{"n_experts": 24, "d_expert": 240, "d_shared_expert": 256, "router_score": "softmax", "balance_bias": false, "num_attention_heads": 5, "num_key_value_heads": 5, "head_dim": 64, "norm_place": "pre", "attn_scale": 0.125, "final_lr_fraction": 0.0, "max_seq_len": 256, "train_tokens": 709200000, "max_steps": 3737}
Below are experts of layer 2 (counted from 0) of a mixture-of-experts language model. Rows are named router (the router's row for the expert), up (a neuron's input weights, with its number) and show model dimensions 80-119. Each number is 500 + 50 x the weight over its row's rms, rounded and kept within 0 to 999. Numbers have three digits each.
Before each expert's rows: a language model's description of what the expert responds to. This comes from a sample of Wikipedia text that the model never trained on.

# expert 2
Prepositions and verbs after a subject in biographies and sports bios, mainly in, was, at, played, won, competed.
router:542479541577472466512500536489573516511523529436539450521508430479427507542519447585569489433511457501518433491496469562
up0:503557587516568466492431459459467422543390568500482531432476513412516445530487415578509555419491492494495527431592589551
up1:491561521447461541455483469430400486474549605429482458440559501503532531560436520572506528446500548611474565558506388466
up2:578577460459532526416513554545381585444436419410435521506539502459512535509435533438535498492506552432475488501504530509
up3:499542448507482498449507634499539541503471440540524467577372482535489527510383515519539457568499561525581606494532396505
up4:558510561438531493458606481512444444521504520467504518446402552473555585504469519440456538495462418532403480477493524600
up5:519565512525338386560514533572521498442492608481573601523528542466471400508522532407441538424451459527527520505515468428
up6:530496522506524491615489470538468513540512563527513545537423514503477401487488584580505410479453486619470463499480520484
up7:485567450550504461461539503487472466602434409491500451479543466531359619444436389459453499551572464521522418479424501491
up8:480468612491549519469556626585510515421504492478453565458513473491444416501477563636508485519463493521525558483543528506
up9:613479498464568516476476445470421612530502554492477436535415402561495591532384485511538386500443532474459558532482439474
up10:554528448416428548411514453547422474489446474453489495520458467517478456567431540513520573672502560413534494448542483501
up11:520517423501515556497416442494519423446497452533495500498475588533511404487576579532481474481498461503454578497330470515
up12:529563540458485524456468472526469503556527519550521489499521508511494500476501462445533554545468517526532509512554517548
up13:553533514505428517575567547545530490536465484619500509465544431504406520516617494462517527514553489529438393523384497483
up14:526518473491475544501525419661491523402489461473491470500483360424417537495566474546503526504502458463520539518413498486
up15:530565491437552477479511564482463521431524510625377520550383511490488459571472548495474561464514481494529547557413507555
up16:532508447522544513556448512566505529540562568558440516465542578466475447523491545464532509483579582570467536573498411541

# expert 10
Syllable pieces inside personal and place names in sports tables and lists, like li in Elliot, di in Fadi, Ma, Gar.
router:443598491551580386485524523543473499575504547526479553546436550432469527415490389523583416490544447560476466467432469530
up0:460642611573463560466561569511422506487559463448469505406460545404537429466535469509423483545504407468514533461448453591
up1:529531442496529396523468554581572529609519465442523530440544440475429452491483463431542531454486432446519560408479517442
up2:469382489461528574452499538567374528544530547516535484395549443512601514485457582444518422451467444508491453478441511529
up3:438614447478511645456517497513448527493549487562523470597560532431475441573469471420463566520499539579379492481561376524
up4:498445458439478529445436550546449433511540566429565511448328503613519396463454518493508456467500500476406498422451558463
up5:547428443529505450614511470550548622491477500400429538628558530452508544488524577477460471532516539529472516449493624506
up6:573501510416545520487506432507463512554413553483497559483490490459449500491411465486545582442482441438476563481553439602
up7:534490553615548511503605500478520485453499434470483551566451500514529495556517389481506486519590436617428485480467513499
up8:479530465474574453505535497505570462519655549497504501471520562481619559432523501408523505383603496483424534553521591511
up9:409537464510477587518463534519567411555446498458524580510483486526389574550559501553507447504538478470455557483635419542
up10:565497524530514554599611561538471548499475518515515511544550388398475478584479644458480478359539435516497445506482500495
up11:452478505504574502489486569596473422532527421499516513527532439531510425433565482489607493487528469561581485501456448479
up12:522430472542452490499542569455437470536504548446504464384527532532516430553430450536510468531603547483546537524457546535
up13:590442343353600614559510498522547540494486484564471545492516516467507533503549567511440484482567454477547548485539503482
up14:458463467444474425531440412582480535473492505532500472570389496530514525522540535556544472499450560440465533484491486511
up15:491604485492441569611547533475520510431458556454455514443468412634481535466431434442525448463461485406583431480469524480
up16:533532448527561451458467478455444471494521506471507463641501485526530444468508427540529446513646404551521563478543405443

# expert 8
Periods, commas, slashes, and closing brackets ending clauses or units, as in Density 290/km, "Moscow.", "). ".
router:576508487520402508525496480530518388484459485593502486483591491545556498459537548396602520533479515430583577454546565514
up0:436602399340449496469558522462466543525448477427555461468483493419451481532544552513530514553531569518492473517443452490
up1:447568448487491527407592537456439530559428563401542537507501543472510464461470502585469491473494514477514552637541505505
up2:456545575483533409507530502546524511576578574533435453450497489487414416574615505512482420547679492519514601559505480562
up3:417506460547551498543567540484565613605602535571485547472511461559458502492483455399461446531457519480464527500493502556
up4:436418457548450437606472470543530551539542510503521534484454471561589451436481516504518501539571462516523591520548526452
up5:593489475521445512658534626534440483543479490517488488478561468528510483461537550539531558539559602539567657508427443473
up6:452512422392435511593609449530496444535535520527547424501462555551533537473551525534510492517481447448547501496428549500
up7:469503435492545554510524507591535473411509452467445537482549421536492436466553531428565504513517473503489479453607536490
up8:489525422576523384589580523545453389495548533599607485424451513531535509463551490524519418486577572570563480466522534398
up9:475507396475592509472466608555535434464476419466530668466380548474505465555484443472516533423494560511528538529469569552
up10:439586480477551528593553465396546515489413368567420529561552495616477437529463491487517511461491487498508532550479359537
up11:410465452601481522500456412479501421517473554388555495528546536520555426545465528494519427531508392571529579584528540487
up12:530602486550497446598509449446476474527491536441431428510552525491517533509541494494460597508441456433557600527477485554
up13:497540580571455480527425431461554461409548551465602547386480497487563436525516537491582527501421458448512589485491506461
up14:449510473518529362549455500468541443527461560493508531535506437589456483461435425545420553444499471580537613516560639435
up15:484478511598596490534466466554467403394472631440487467453535493464495501520474402540532544494397572518520446486535438460
up16:560560566405486429583571445609477536539546527434517475431499493557503539607536475478564550360556508437558574421532471523

# expert 0
Word-ending pieces closing a word, mostly plural s, final y, ies, ion, ty, ship, as in Healy, satisfactory, Days.
router:653471504553435555516580449544461484489522527516498534542574476475454525497376432491409508517464601470486499451508519479
up0:479545479496440435512507489526497595385485500479540481517516547497448537400459502465440559547550554519432622533501473546
up1:501423453460568595514552397561444453441480549452576393478449564544544437474444517511554439482511428494571529465474503468
up2:455556508566414432541533518523426505529440548556428500490516595506503486472474460451447510509427445478559428564519442556
up3:528517509533449484504536421499506541496505522437537497505516481465465520541497474550528523589551442488526592552510556512
up4:480403489430493542364494550407504447567444449525468616562514504499393458529455476513500488502565472492442511433502455564
up5:491535562489571461557547331488427521454483411503488461457549421441514458436485500405478418447548513475494543461496448503
up6:472489523495484495610555545571513555425568524496572492438462462551471576459485426513436474503450549435507556411505567516
up7:536592517553500520540527425444580475497514429543513469456396491348483545450505463537554475572508502499487460439544556414
up8:524478436425499427531451475474518531472488534441494555539540573465427429533478536450422576468502481476505639460461557454
up9:469526471518531527557474526556432552538550534480472621494537386488548432439428511528553602475563505505515519465467394503
up10:536459503441546608411612420507484491539549557418490526499468526470525547458563533608410581368504517466489488393512402521
up11:477492507501593469470517444524425536452393482536431536441514451526465485555483495422626466513530489442512429471487526474
up12:576466414443496557508575502490491476491547500482508475552509424492433458506444511502432478419451566427514579532449512517
up13:486477492432511564521478549424491425388499465525547481502555491566452455453560573405561436540544560466514552568509433484
up14:442496508556525499496460453494505461627501474534537499478536481525519511507479544451527507599404388377490556519502423508
up15:601611458533539534557509534413470436481601528442498509498449615550443379505519555526589485558500474564439394528470423451
up16:555396457522485591538566604479410492551562599488523459459469505466531502362548473561525535557491460546512495499548426478

# expert 16
Content-word stems and first pieces after the, a, or re-, such as unch, bel, part, land, dark, Political.
router:557442576523607589506502577467517446483588504598502497481489511497517441553474517463457470493458572542543472539479446424
up0:528488439505478421523404423520471510509538429482537489556556448504566524505564471514491631471620487421477559419468486469
up1:524564440574543485524498524554512374512511453485478505540482428479429482463455561484498461545527547473550419494551463512
up2:564404463464444459555507614489449461507550419517582420478479529523552352465615517491493520457479476527475560456447500538
up3:467524504566536525661451441508524435438559461481530468493468514533509473565482534551503502432493590483498394617518539498
up4:429516467543432419462521493501500545495499532423465534465619540568533536587479457618541530438475498532545582536414441454
up5:514501492526549464532523542510473407438497527503583535489533537516570473585540372440465498539568552496433583496469431509
up6:507445516594630413485408558480538545442524465599595559535504438425499546574488498549551493507570484391500413571453478427
up7:445433480537539424520475403446540585466440415570561503563517454500512391504504533532565433539517521468533485551520475484
up8:513517519430572508546508524581449389552451574492497552512495490510499493453585513514348470512564510480498567416518515509
up9:462490601435555483483492465450482527441430515586469477554577551522502491487517516486496465535569454430592533511469449519
up10:595401449555556521452422495539441551472534389472534459490510409411506482525457461511573551633515470496563512507448513557
up11:570365469469466464573544475480520498482492576499475528497489487380550606510452433464514529529549534490552447462500482506
up12:389537557453444462512413468390524481447547536538504484527515484558572434497638517515453587588460489526526515572514549481
up13:504572551531446527441485508477471484498434581441522460460543415513594459495488488484481461515497547486525551510463450417
up14:482477437569546510422581451433474519554472450417526528498527528531493533510581463547427585444488559473562500527536522540
up15:408482496537493540534484353510406529508576548554429517482561463445558493555602590442481475437535446591624472494445441371
up16:517573490436450472509572564518434492492490582480561466457480604522492578525575433519518500471520547357483539511394484406

# expert 20
Middle or final pieces of foreign names and words, often South Asian or Slavic, like rk in shirk, on in Menon, ek.
router:482550482556548444457400527557565501583532517547516526516583529405478560383509585476552570499432554565542452562470496481
up0:436547468526528503481432488555434526457545550475474504503501455467533444488510477560503566432506543478593517607509460518
up1:574575543494508526370524522463500475525520495520423587464554553493528527503614411542426458582587489550538452492576505575
up2:457588512529489483492498485552477463521486512476455546464594505454492537541425444411419576613491455476552592454433432450
up3:436518498519495590486466487438463440514523455431592610485436493538439496524435453524507551530502390489551545548574502566
up4:404457541577528449523456510537474490469599545530493484463505458485531504504541488597469512450466476435565470577472498425
up5:514557469513509499447521502543537523517518508508626569453489508575409575500522499579451512496416529492518452541507443493
up6:522458541519473524461503575533519558402550547544545487427452567422427483444434516532502466485586570525537533507524435551
up7:576473505477501507531416535407466561572575401503472536433502544448528516458528533467484500542507528527519536473532402497
up8:412460507445509465550500540521472505463548428418453490564506418472510448498421519472493501570553551493560528547513402578
up9:508539510488512495475490437440437438498437432493477466459461432530482431514390562554600469508523490516430392501504451488
up10:482382487552472481600498497528512586517464535462519457509500320565500508387516439518477513438508497495432443511498603521
up11:432574533596536439511500484548489486462452485501506531384522544585425433458566655574475512425436469447497470464343494521
up12:337376541470596506517474494497492412507476605503516544471580621437454492490579474500485546530443476583516543566419478456
up13:539515432483511469506575512549523506535503416489459474482430524402512467480466526526545492612540524452533555495506476531
up14:502461521556484585555650481515439422405506459533576504409508574508453499497490482543529503503500502539547463510491528484
up15:403544438534499439483493481479417469440461476462512505591566564543463577507409558514513547592484467388512487499452591381
up16:439539447469493469527463466465546549439417523559531494509466542421529482524507536491494558485536588514493518481502485594

# expert 19
Final pieces completing words and names, such as ated in devastated, be in Globe, ari in Karhusaari, plus States and State.
router:526479555526437541421606519548509458459445559550508552486471474524480532577561465463496496526478499398497558522492544455
up0:459400459552515522556499507543445481428538521427495615427485518534450504493532409503455544500509479499559535536470580514
up1:516522495540538518587588600529468521532435556565521465446587465564502452442510611444525524468488559472513491510446499461
up2:524492462475448511414494440562522504436423461419541532501460541492480545584432408415529495451529583587444538516374485533
up3:462523479539494478527545486535363559520485482590537580462412504595550485473474573477465464476558573485458496514489520569
up4:407417560442518471513543466506557477427597511503506405462501471509507487545434537565463509562517513504511580513476490496
up5:491509508508554485585621508455493464486599586528502478475558566566526538425527492450507503467589438518522506431565505469
up6:548476531496468455536589434515448502499403568426416520482568526572477444428421535419533572536481433467470490505512508454
up7:516563451465478517546438560546409577544502527493531544497398488513522484481490499518449432514521471448508518481484456571
up8:435452504516500430450526509562556448503501529499517518509527463466505519450528529630502484454443508452503545554417512494
up9:530450491495481516489540505538453496516545512485527561515519627456541433495488457481545447524522492540510577492493461529
up10:444466583510507433619532523535463555501665509411444521451552461484477435632602589486428485512498572513536629471490523377
up11:532500535517495498419576535591495420468490501556557389565537466454564571539520530465503517465498537431510482518489516546
up12:537570493557512541480527476524436520475471531435635449449432488472602513528433607569467500500525491520472585523481523510
up13:471495437543555529506465630507441478569494572559597470638517526417445553440500503528469475441524448476490627495502511487
up14:520538482459532550563520535535551530493498466496537541518479512484479531542498506442518463516413498425595480543465499567
up15:565453405521521443493533490553494464485437523488470540492452474513493460509579505534442515561564498477450548460446515449
up16:578503458463511371540547537541462504432528473482474517454478546462479499550648497411458537529502532488439509525463530521

# expert 13
Line breaks ending list items, table rows and infobox entries, plus heading markers such as == and ===, and table separator rows.
router:451432535479493563435516503468515524441520492394528538503526555552510473528439501571552565497504452455498538522503530457
up0:411534437458492469625512594503498473483598529508514485454404492505518465479379464522493454493511473534506506506467395514
up1:486457548516412585505455523488510523531535461518571509616449549500552514544510503584531483552506644488470455453661494466
up2:548458520494428441531572477444478578482476442488513429547453485510541514541525473493469446517482463430454539441468530442
up3:502515449551487471508511449433555583471490512566455555564517520606530450502480503492505458562438436543497520499577522521
up4:445490510513474460463442471592475526417466496531575519477456490541542590491444540405449503511526512471419493573645453486
up5:464439478542469442432484471441456470505504460574512519464481506519493537533450527499537432486534483501513498500440474413
up6:396521453435505487536540526578504584521454422396532435483464524500585418538420517563579435497528479563539441553549506509
up7:503493463539555493506566469465515514377488528483405512518523430499454473460547458431500528385456572506555581474514594652
up8:466532462517497477565534514592473437446472505423483502494514525482597489398477452468512569519549526502541432514452533529
up9:527512444600386492504436493560384480474479541494493562459506530490473476461508491532408402559448555558619430537538479474
up10:420450514515489384515515566575478597424531506423496450459458585555451499524510502532614545509559491510548562480478371494
up11:594403574553419447412452484471506641445497448470463506561482520487528525541456507485489556448446487489459438463432439444
up12:432503526506470505508564559641533406524562450507547506505521438498476527443432508425408638545476528501534401556483522482
up13:612472430415526449563495534428544466565485495539449443438534507467532503492486585571419547528592486579518633481574441493
up14:423474522440488473566453514469489443408456435456548491547425469507471489648440528395459592404394504473485521561548527578
up15:487471471450469574490502610582500387522455560480480460380499510513563463508577463483412472468417521424623576484475520432
up16:527485521540484502482470515549513575523490577474472482471567528463512540514473502495459436479494458559486473481487510525

# expert 6
Lone consonant pieces inside words (n, m, r, k), digits in tables, and sentence-opening He, She, It, A.
router:571555567478498451395457505537473510457438519523544430506544467425493489520480389523503532547478436505548462375524586403
up0:519544463479551401488491558539444469536474558501515534530473491513520550525530540596443433646520464558487551456376544544
up1:502458567487495431514430508409562530542516524474542553547539544435575478435577586622590417464504619543449457488597425519
up2:467493427529481492595545564478481498468414571405434526543570601481520438561541543410544499436462468483473554471545427585
up3:493567510530447501465518596516459493513478429480542453510552538524521501506481490550511558473512486489499580570432416534
up4:518512516545538545589491595548419549456374492519444462502466489467515441530512497566394487522495403543463441538459444479
up5:462484568428426466400502476475460478641522556508465454552503481503515512408544493543544503594525487543573535547605669393
up6:569395532451481474476515473607409509458491520467414482352437466635527418462514551537543592431484551579502506483516454464
up7:503519572578507487558501585594455532469562522559502535590586433510501456489534652537547603626438425521459467440429519453
up8:522528498414506539552535446614464554504471516575552405532455461521493397503560437529454554539612530500525506583452494588
up9:514539474423588473518451550494565487452434526537387577567621546476545532493526459510554543612522499569561497474470398503
up10:527634607579552477579418461512554449416601496442526459444472451512556578438526445507485495469487445468505467456507478461
up11:560480446530525495523547505578481478490542584437558448521461453539404515492497574462581448433459471542601528506454467585
up12:498398480544489598482527447521470410527515460582496512504507512577571432483551464579459542594519463409468481456506519432
up13:477592505578393511528535504431432584443516478497578495561492513612499502518453448437498491549521468555501435530537451452
up14:557436566511503528574557410517472509556598490569557500449481514580566509463657562571457505564588409491456546515463469474
up15:572420481450534572414413529504431490608398566525666515473431616496487489515539444578507554457489473426450493528576518609
up16:466549564429432521600514577593440532450519441519417506535428471428535531514526497419477496509488533491467542572500532485

# expert 18
First words of multiword proper names, especially places, such as New, Los, San, Puerto, South, often in tables.
router:579389477532569433542497569505518472528478527516491484554494525508455447490498568445470482420512465433519515495470475561
up0:572446462564520417461479472474462531501550553477547476410528463499474450415497568563445478548607501603531486549540523474
up1:477545539493475505409551456463489569453475434352459503430456477506518530513493484515484519519569414542458594481486542413
up2:496440558513571484525410558475476527507515569471483505489451502465469524513458464558563418533556501505461468528419473453
up3:505420449500562397550524531459435483591431498537483428498463478465539547486539592472548510579501454445547532344437516520
up4:525505511572546646449510474473499548502465495525423467511505552522426429474439475537543521496509510463594524580525490457
up5:497487468514566587559540513416614505513565562440519579457467529516505337436481562506444468516611473452516545551456541507
up6:489420545571459456549515498537498451502548434541577662454497482474595505477585504495507549434605502494398494541566445522
up7:468458405467395457555494414553501375399468485466542570462519603447486422538666532448546567569512447496537446547557568494
up8:570406433330533518442400480433551471505513532458546519418579457586442536511470501518526534545568529529534534528540465502
up9:475440569511529579464390571468525557460547439491497512488559492499422539525514452504420544486522492487407488525578593516
up10:465541495480543631470627505546533526452444520572472599534599464435463552547409466617469484475472478523486465528475589499
up11:508419428449541506464551559549528481580584498418507502479428473524435505471423490547469486482450490551477513511499513481
up12:534531488522500482498408536529480529471610468535465512450478357466480378498509526541542513602481441554450426474491607559
up13:518461586524526611507478475581454519557535493513504447427497529518513513436462498528518483468569381472547463453547500483
up14:565527402494564524446667543567477450483500454489483560485514470478475531458522496411410547555451414406452483421416468559
up15:466492545478477459480384454542497568402495422428494405463540463567455434358543511554475459559503483519497490499506380514
up16:399425501435581421443501509544459501500472420544432494471431411512571520588511489517493459544462469448460421456522520529

# expert 22
First token after a line break, opening parenthesis, or quotation mark, such as In, The, late, aged, Th.
router:549475426493557541456388478466546470515538393556585515542575457563438478499532465463489504554508538441433517509567529454
up0:488457484528501517484567588568524416492566474535533403526555549498544462575529470521417454437487474531522445461478478464
up1:406496439473498493488482422568461548508488537489510470451464517565533440452490556498546453528497488482555534547559474421
up2:533585523430425522490485490443490449477577472514471484481489472570505449476627573438552509622491595554529524484467605517
up3:592579479529532460550386523574432520564520525439496443451418446468503554503519554542591502539490507533500548419541451542
up4:432543429515512609513581557504503478489458475446477453538566510543481534487515423489437544564516545451496530477459508441
up5:492523437449666546542477471508506415488544487576440533528453473494476497540471511498446396552495500397532579454442498547
up6:515536431513507556532506537489452583383481547496494495540529456564490550519423476477553505488492526449560468490487495550
up7:491472420473539423533509504478477555439584454454518496499505514536428496475498474500435483630546494479532466493496562457
up8:507480520604505445500519599571512443476551507538510358486501523509472499502537522525520444482476507415443558475482527477
up9:506452357516468515460544396570452503456469467400630636520518536512409468470509495527497453465463483501574459470490457554
up10:496524494585478465511466403428479542509485505425547502484516447415450469500466486462428490603555492597554493506524600430
up11:631559468512497511536471494444475625440516524412564452575556519419415450448518557504485438491507505493499504502445472470
up12:330564410456448506637490462516408525406456506514485486471499476547496394477485460476560560539555460535522455402495465513
up13:530525545464564414438536491447518495513571508488499550502526475555495520504501456516432482578469585515540472456539503565
up14:428520412452474495426442473465475596512460493499498497475595589524446493462413500529407559508507477416472482540528513551
up15:572540478475437539505439422485489532507433500583498463550482520486502450450556533501562535509536469515513502485468425483
up16:520475422587395499485452424485545516395530553505560525446536509499578509505579435398563483439557448483536534563433505413

# expert 12
Words after == in section headings (Distribution, Honours, See also) and scientific word pieces in species articles, like ology, idae.
router:477445573458461613550488444395491489557491495472473466479404457579442413574538514519486485509471429533441444490462498483
up0:548514642498551507635497521582488483477529406407452569526497425516563484538456521531539479533478547513462516505465524466
up1:475481432484461478434621476492504561544524491518574545411533485513525398508452490497447505608532421544534421519419507501
up2:471504422486512454466500380444461442451425463498453466471538501482579461578519511476491488529557498493499479557587456522
up3:497455490506447481479556463423461497513599517418589449481578540425477518442511577577522543456544435527451519546364497525
up4:550499405470487410487528471583417457563561415404524507532578481505480424494536506421461459558572494485502507447593591477
up5:603498469517435451568587449600447447496506470493521521414486490532635473500585493481511494541498450409447512564582486414
up6:506391451405520537465510503581400519452426570500476505552524478487481561484557391426467558427485555607511487541400506465
up7:492520551455546526514541562416547545534431475503419418579495470522476519521475514441483555487457521454480531441479520447
up8:464468466501499548462530606510467497519500530547510549511470512425551443389469539503542505421461541536455439516529532454
up9:492507491430440591531568514457473506389524551405469454515478491556468470560530504510502376547526541425502530625408511514
up10:455511457528491435518497551493445541473448513417485569486471475489542551472388585395529468410472514515515499527542452444
up11:565544485503502498512440488540509483453486401510564407582476445494605514455471405525582458518564426499476464466388605487
up12:518470476506524451460502524482481483479485514557454541553397456523494441553467540585577422537464377460525450451395585534
up13:480501448496537471480563533460516420424474484516511528513535395514579564527479505586545561486570437570607471494420499494
up14:487516513406423524481510571560511501530463561417458420503453509521452499500563523522498531498538556414468459490508505540
up15:510607530523488531502507492499404488454459526454502425470452506495511518483502540446452513586507557503508459542525517508
up16:483516460449521571513479551506505561534455431508504542571527546547503552498477554474547596467544540497490434449451549480

# expert 1
Prepositions joining phrases, mostly of and to, also into, from, as, be, such as part of, in order to, incorporated into.
router:478516495439477465510532511449482545500484475589560486408496533526498508545616487544459486556461518497537536501506508546
up0:484560478484592415583522515525466555507546513461480461521530476517553476517536537464506496553415573498478533527532581489
up1:585470494605543484544468512595443505517554498506564435443573535458493488489501447544506468419512476526497480511449514426
up2:455620478550413562559379631611473498537571537480450542433460431501508471478486454500507519511494456507505515574465549526
up3:437524473525487427486534525574448459496415478485562485545513494561520471437490503528470465547638597481520601522514457513
up4:519535505587462494481529487433382519462548461554521546430541557531494490469615582495496528457503482537445471482412487506
up5:467572509575473438482531460425468527551467447467496475453512503455461480530404593505502503505532522374469493483498482521
up6:502485448481511487500466516459477544500443442582424577434445441524512519505586496546501436553528585522470585480527559515
up7:463452486508518544523502567484438494462516486492495502505401500526486516470441540523535499441575489583490469564488524644
up8:539608540486422538488587541475453504448504505511525491464564515486422393446502373496525487516490488442521512457464543447
up9:526514480447468525345526556537512562503502482495622513418508528506401462502553631512476580463521560512510458483530507511
up10:449528438466491428389416441494428422480498470522493470434485492535517577511500535543560465564553543486523505472518484474
up11:492541546424562477590465508510425451537447561480429526442463419533561448562515492608477554502474468480435427584487427505
up12:493493513531525458518374526535518457420531492474434462534491588510458464547443559402486500454471497507490547514540435468
up13:391501540451414510555472523491470539538575509519480554497497585473419559376358485560528414578613520444482534494492461537
up14:503493574464479485499480484421458501535395527532582423479451454479621449520543518483551553522532554527482471469498539506
up15:514333463588567430503480473604386530476516485474441452538456477557521534557522489592566546498515466442402544513526461431
up16:536529547469548457496467531421399548475514619513491457435461496522544423576534494529479476532568432500468521481532432464

# expert 3
Short inner word pieces after an initial consonant fragment, such as ic in Spicer, prop in appropriations, king in flanking.
router:468511490571511485520497506387594463523555450399399428545515549451505462516479491414539612456556539437478455466570476481
up0:502517553413518537432446464474534515471532484470491451518549465549489494487487591399364521552520478477491605492444561452
up1:463467532416582404481593468499514511457499499533535472501552492438635455461488576491534476494507552534532480517518467560
up2:523491513513516406468552463464443499562626464524529565527474373453526542503520501544546449523525563493464577495440488569
up3:521502536533480457534529577486461570463533454524493597534493520543590506395418390487517515496444425451517524372530466426
up4:563492405523545460509453553524419445489391486449522561499472524494441549517526490460541475513536529515511574502461378508
up5:451521442510534580474546516540506471465462504553523536524504464485402376569544581568452593452462561455473578547532493484
up6:489445467560408534534536545520511472487426461482486540438522444503454525479502448527521580511577557492613541549453539425
up7:449566481464471534451540536446459570524513443547486461437510467490540359493500489515515511590550574542391471523481481470
up8:444510418535616385542442483640456493520525613451622549505451454477537498495594469536477511479410517483523541571538410494
up9:534576516525501512550499446470497496485466432461449388470517491592524502448376499543520496411482552509502579512537582412
up10:612463448498583423553478419444502538508543542475487493620475592494571520522541561537585513507476465525516447569481499454
up11:456537462488494514577506465504440632476452520441367572485530452566431486543463463527439429504494517459501477474427459469
up12:466501519503515523503529593492477553485542440448488480436482466454533466569513588491500560634419445441504583522556481451
up13:482561482565524527581449552529462526449521575531435442534478439566430444536380498506445438516430520549518486497529499480
up14:334447506571557529479495508543458546585481586454469419435420429595457526472462501489517464556482649491499545379498518499
up15:512493514461477462501436403548451504528505475476481504519476502494484475482608591549585543518521593480516444584548539505
up16:509552493563530460399623445419505561530502493491536498443486497511605437484465562525508510489524512446519465513480459514

# expert 4
Capitalized first syllables of foreign names and terms, often Japanese or Asian, such as Pa, Sa, Ka, Masahiro; also the.
router:539511501593508478491423504485519481564527543541554504555540541472590548516497466482546586498410548464497550392559474632
up0:562520501496515500529514579508438504503541481495536512532478530607493450509474479523486480508571497491522405449561463445
up1:518505564533503525561463384519486473474502515395440458449485521589591417594522487442480499550519485442420475523432520432
up2:430524546456551484460515423519498588442473533570578505574543520452535523590503500493517476533513594587574608508496516407
up3:493534427458471556512488469518485511606487567541491495566431402590524464536512532496528509582513548491522567521493505424
up4:492460541563561480522464534452398364516540495526524448585480517454517533509536590427440540588502494463454490493491600488
up5:489535509523439508441512495540428479467420483520558478458559434549554522538563560520481492525444543619621494519462466531
up6:479526600513537528577446558423526528511524423441485534550483499491567538500518496495399599557525417468489532490633512480
up7:491450573545485536574329581480444502507490473465540494498556534486499512592531427471549483411497442618575550518490510463
up8:576437466553484522498466536532581538435548527508579546470522470477558540445571506466555499531510478511461537582580425426
up9:429464583476537543485516477479492443534573524554570492531554439441499541498541531493461507569544543471536570511457439545
up10:477485537574489523564449478452491483557462528501502586549512475584496468501515484508532638533403453551485585476514437636
up11:493459455477529498506494469522503470510550558506507536470510519517505447451590479521491600644459467552447498493502490503
up12:569568470542476482450543542467389489530525583493493583470494603442614512458421470604453511491438525435505422400471418556
up13:546508529542488490488447556465491489505564399492476407527509455470496510463534528518439563465530560551602501484563509511
up14:441538549566496521550503497375476494417478497429607489471542525459467520553510449418530586365544517515473517662467383610
up15:447455513444477482476502452487482530532440527472516535526448551425524573492622509510519452448423428542471467533446540553
up16:517494469487526519507440480466558523554511495499526479490506543497493561499526503507482436557422469606393509381437559548

# expert 7
Adjectives, adverbs and verbs in sports season and career writing, such as back, former, first, final, relegated, extended.
router:531560450483455448422492482494511587549458551518524508478418491480457546537507574523459365417519592469422546530522489499
up0:513531543545503459546457577523402550473430568470485462495562421564532408581548547462430502543512407594434523505446548479
up1:461556548460445519590475575532512525461426562431526550489442520555496446441595603510460505449594488442507561556509457524
up2:504480403469539507568473496505616546486368511463486435512513490596549483499478519579541453427496570507493564579531500502
up3:549558405612565460484605479477509508548599548559596445509526641459443580487428414487479463510478504474441529432472431465
up4:466503538482501524463516416537486493536485462497523489563496407465568506511495419478475481526477486464526556487506433488
up5:488402430486562545480442488409422429493446477560463560427550506511546472495540418497512522477494525446476477529474538569
up6:560424546430454501539515504491473493519548511509506459472546562465582513484632432461512583528485448554542495540580619501
up7:509484514481501468438663482573452516478424525478376556535480602539526558482439430467451544480495510564422509527506473453
up8:427481452493476513540525516424476545595492503476440622500470453466473548535550568459497508523400510536431536580473514501
up9:550431460547430540453515431621579466549506543552515511519439552485529539412469515532519526420488530519545448447570488507
up10:532495497515478446553457460440485499520501552550589488532582463492449501520462494513503494610518468474521551570534588484
up11:504464524439439522537537491528511467550503497446499511530487462443425427535561450584511394529558448498462452484456514533
up12:412488544474540439558454472487584466582518459598549451467521497473444526378514489479492454560586478474515455520564493488
up13:399479564481402500454593609482468609508489492547484430561534509514571524522479517475486455449509559517452499478488478398
up14:477510499477510435513421518570510505550453490481373441476519455529566539471487611555521459449584474439475503506427574511
up15:527520541454526436534523499508507562524508573428517542451495470563441528530513487467553541561512501575479509463458574480
up16:440482481576550471438556479459559504474443583493527371405608475554396488413552442556519475525514465518542525567546494504